Weights of a small mixture-of-experts language model, trained from scratch on English Wikipedia: a softmax router, a variant of SOAP for the experts.
Below are experts of layer 5 (counted from 0) of a mixture-of-experts language model. Rows are named gate (a neuron's input weights, with its number), up (a neuron's input weights, with its number) and show model dimensions 0-159. Each number is 128 + 32 x the weight over its row's rms, rounded and kept within 0 to 255. Numbers have three digits each.
Before each expert's rows: "comes after" lists some tokens at least twice as common just before its tokens as in all text; "gets" lists some tokens that make up at least twice as much of what it gets as of all text. This comes from a sample of Wikipedia text that the model never trained on. Tokens count by the router's weight.

# expert 32
comes after: " 0", " ", "%", ")", " 1", " —"
gets: " |", ";", "---|---|---|---|"
gate0:101039113092140111164152121152141100182123168144151114103146163178154123088121166143149141146157090088140113065079102066161101094128150154102094102104080126104156098108199115152096194123101119149094116130073120116136122126135146131131120174121156131115109185125117156070188117146172159142142128086154074193134099119125152129111115103165149172115109152131168136130098110188098099147182161081126112123103081079078123135090112174122188140175075124151162205173149093083191147131150101
up0:167098135161122134125039076105110147153086141125118109083085135131084109177088104127168122102143118142108166183137086154153126160173129193107065184181153127117118126145074131073148169126146119135202137107067132122091113093108152165143134144174155132143100126151147146140064156171172080043118130096135158143128154123155184154072169103118119115115149141111094119138119127129190124155131075132075143175147120133127133161135150094139092124109216098131119054131135177173063109112120133

# expert 6
comes after: " B", "B", " C", " H", " Ch", " P"
gets: "op", "im", "amp", " comp", "ub", "ip"
gate0:193119175133137138142099141076125157108183135191095183146112142140143132122113108123169114136126094121220126122177097140152104110104108052070171083175163126155111113147170136126103151104093146162077159097148125148189143135142119117115076176121133148122120136144120105175078175115124187084097181125147133110095091102068091107100094095182112131153101093142108144112096153146139103138110116126048110168107181105134100145090073108166113086142082180126182109101152126136099097154086207
up0:160132152125142088113089165174139121130178096169128178146177110123103124165115175087137122116112103089194142063097190153138123144111161157136155182119179163130143095166105109056150108124164143155134125137082121089114159071120172097147199141149064140139081043142203111097154146103076155172113133075138149138084153118068152102122103117129134153112130131187125107123197152131130161073107112091101173129122073139152110137109154121122098105096167126095099105148192168080120147128175149

# expert 80
comes after: ")", "\"", ".", " Party", " Year", " —"
gets: " |", ";", " most", "General", "===", "|"
gate0:171116087179127080126129099103116138099123180136160152120119129144180155107080121149170104153129105161029113121185067094140145208116110123103173153155073162132093175144181097138159149069121135186108169143097198150119083190122145068115106097095203127154145130126121129158114146081167144115135110129053150106121204113124099099149088119075150100076149106135098138130128132092138161143088113144131129115144128125095141127192118154074147071099166136142144141182145094130102122094104107
up0:185083155110058179088110117155117082137230119158152123108101102124097158117130105113130043118145153151154190154126171109160100068159081115148154182102123139121098128101156198131149168061158126095148094155131092169079097065184155127174125107130189115062077126185107135128123124126126121121126115135099094143124085160112122123087161113145094163180120118148150130110199159126114117162121151139067129149117140187122187100120160140107182093146152151155137139147090116131138132099095154

# expert 88
comes after: " the", " d", "th", " first", "en", "in"
gets: "ra", " la", " bo", " season", " years", "m"
gate0:114123118137125216152091163133139095083097163148139101035096137130108165165107110131124110083138167177094193141191144099103175094069173111146108125105144071112161149159132113117109132146096099149119102087107112137140102129143125140105126182107153092113080145132194149121056168119093132115108172102135145116117175102193117070141052112140137166084053163145075063101123140128126167121111124121080115159142100113134117150095204083134121066131086103115107122174104156117141105123151089
up0:240083177121096136190087136176184118116157116117096102132077117106116209168161122124095065156145113123138098185110090110093124172126111124123195125104089135142079128087165097170147117137085141107186120123093204119189094066122086143191152154093134111126126151184107135087102073132152116162111106120144079182106103072139101154122120107146134138119138114118117098167179108122134149126105098173121147096114159090114148166162159112150098129128131134175127117142169127109210121111146113

# expert 86
comes after: "ar", "s", "r", "el", "er", "c"
gets: "min", "al", "na", "cu", "am", "it"
gate0:141123168070148113113159178146125115144129184167124172108095120148112139148138138136123137116178108141143109137142117171166180156115148128175143109103071038207130136153100096152151136102194139080145150085115147131104149078139117163129166187121124101121127159112121125079147122171078072170107076125140212159129093168141173077151109093202104143149052159168172170152145107118130113125146141156135140161098135096130181123203159150174135092128158107112183167122126143191155124095144101
up0:176113149128136113163151164091151131142097125144139125071100155120092069158053156147114131136157157153142102156168082120155140116158149116153125111130155127118106131154174088096085099123137134153137192096145141080175195093149089153117137130134126112104172123111153165149160066172120113123102113158133167113135156155173197105211115067110090133060146131073110124184120208205057142108166177119140121150167055137180103120122129136132152159114100154116199092084126110115108096128142101

# expert 72
comes after: " in", " In", " de", ",", " a", "In"
gets: " 19", "c", " 18", " (19", "–19", "pi"
gate0:148143154132173069180182136131080107176108100104136070121091111147134237133110106139127161079091112157112150109107110165142151095089197132099129171123130125139131082143135125136138136217133152176064167154109135128124144133103127122183087105078108146155147117111097152085131052119129089111130087089116117053079161113135120132148145106141128091106165130094211120129144031172082150120099120127058150134147154122138137124101084071168108144068116136154148124143126145143103167132146132
up0:122092128114080140140141143136148129132062196141122089175148105078066078142187083124161115145115097206130123112068124139155131069125118034117139160161103122105137144108148080125151072161143141133135093147144139133198168093122141121110113087192104101112103156121135128141105159121120122147096048124181136089145171137113151139091087073090088175065175104156127116180119175117149175131129132097196119114123159150111124147140130140138153171097189126110142195170101067094126138116111106

# expert 52
comes after: " as", " and", ",", " is", " It", " was"
gets: " a", " was", " is", " be", " an", " were"
gate0:175120157134136161104116153135132152151143103093149089074134101102117124159129126169087137145183157137123158093142081101138157157187147099103161164174242095195073103144073179157115105094107140176116118073096141126130122121102157156132145114154105091077165142162167158085115158155121135130123165110100097142134132160156117069183057145140129085173098146132151154160141123185126082165121160125123144120103107096095145183111139143159082140170120152105087106176050135049124163105076115
up0:108088134152133126081136095112090133140148137087176135139097140130126085207125119207095164122073119092132171071128171062124144147094162090115118200120089143136101164077135150093080129171133051188107155078180174099137146144160131150112179137136170178132141167149168134166105095146133109109209149109092150172130101072149166104078171132102149138093124175115104115083163121086135121089160113123109177158132085109114100158116126091162161160118108123108084135148144078109169154099157094

# expert 39
comes after: " a", " ", " fa", " the", " A", " to"
gets: "et", "ba", " Ba", "ga", " lo", " ca"
gate0:117095168126032147192175176187094133123114151127136126104115120166155043113127109073172113151087172128121133139079145137122105155101141128128108104124163166098139030130132173164083156092129100113082137134157158097125081103067131124127152115116127078179170053137146081142084110088165116161173105093104146122122129168150089140103155176143127107135127150153180141180127111113150121124118077097118133094118131099113119039180126165212101091163180117153095122145153126117113116139133145
up0:113099097152065099092104155106059117151046091097077141114120128102152100177151154079102075122118137131098097148094178123149133155101127148127187113156118119089112154152129124125144155161130204119085146113157115111129114172105153160138135166112126110122186113151185095110093117107192098164192107130171087102067162080114101074093182108055151121070105134136132176139115159123086102086123107113128103124109115059126126157134178132147102100171116106190161105147192153144136176092113174

# expert 34
comes after: " |", "|", ";", ":", " ", " ("
gets: " 1", " 2", " 3", " 4", " 0", " 6"
gate0:143165127150087113084092093127139133108148154145094131141188093101144113077141160154122165094149137100137141104136084176139145129091116175135074171187160084158161091136106123129149104155182200168096081125147147133136064167113153168162155160119124190140166124129155133116163124086074120074168102087114121138158092084154118173097084131101166155133088095144173181111153204110172118111180044079186103112120130104188162098109091131111129086142165169108124107117127145127125148059125163
up0:109155116137147107139130122208203156111150124140132140113145112172167069176124169119144159111164164131099179159175126168102142183146155209140137090087135145167180203126172116109114091140078087126129145101120111116135129133156103146120121130103141081102133175196164133118093136115117070145099174158051151102168090063104130120117098125122079118130135129136142158172130128168132100089126070138080171190114146198129100152075178150138159143179090129126084096140092141109159114164142071

# expert 94
comes after: "\n", " 1", " 2", " Born", " 3", ")"
gets: "|", ":", " |", " /", "-", ";"
gate0:125158141103120099161143131134163134178140170081124139095146201124186093080172097119097095127149101165059184125117133095122119131151194102139136154119191131136122151160107079142189117123143152136116126065062149086117212098183138137085133123107158154103159152157130132077083126126088094132093136130151193098131192089135173132080080191131160154122185148071183101111089134107146150160130105138152106102103104120099089126168171128138086100124121132133159130161063112118120084159182107
up0:112151163053154184113093178135201089103098127147124138116130171195115134133205105102122162092121129101127125205102108125120145097151095139201116101139101166151143175114164173130148106093170122121145160120118151185131062114098125102079133144094131132156117100184170117139086113092084129141100064168130123155090119056104142185110106144112076091081130152104124075103110122167070111090174112159087101181104151107115146093179147090147128116088086117128112130164174121126179133127153089

# expert 55
comes after: " ", " (", " is", " 1", "x", "im"
gets: "%", "t", " other", "act", "born", "man"
gate0:147128152166098152162113131116111072107088150110120126104155150169101110108145062167093152122111147091101086111143156129124130135118175135113134110138123169186114068147089125097164170120160116090059112115127141117131138103168125154089109163152169149110143190189139182074126171110175131149126190069167134160118127125137138047124107160096091144083193139099064072140127101170135165145079105148062104101140097091127117137106156149187151066101145089107141122065121141121102177148198177
up0:108130155135154088109085083122180155130164151140176124153181115109112168140090144121160127143131142138155150113130057060095128151179181105155080133073169056100113123106137105093159081127093078136156119108111136107102055155164133109120089157150130105169107071125115068148079162141111126143078153129116144094105136153143104120123152144149144080145068062154157176163107191181131164139132099088136137145110173167128145051120116124155116179141154147156183118208101067151179138137097138

# expert 57
comes after: " of", " in", " to", ".", " for", " on"
gets: " the", " The", "The", " his", " their", " its"
gate0:215092173089100156115090111139099102119150071150173131118120140139088131136205101102081122113127153144186026054195185157128168128154129112163171083176147117172138121101166094148095063160106110163136147129100190126108150119148154091109149146121164156087118121190119137160160115148141137125097134171113117128106095157140170096106133133143151158120075133113075158143099156123096114104169149189118119108098155078138156097171074126075117082139178140163133116135167090155170099120117122
up0:157136130130130147065098117108091123166067098159121130105074158134143128099107124118119105080081101060191126119101154153196168106156139130151105060119139024138131123135132082127157025062135106063128134164111166109138159139108123113081140110142147123175091180111132155133159083123119112145141082115102148191149097163124182099157165098145117118119143104084143126191090136112112156121122142202186112083156112106115122066121095166120127111139143129114096142112166156091195170132132107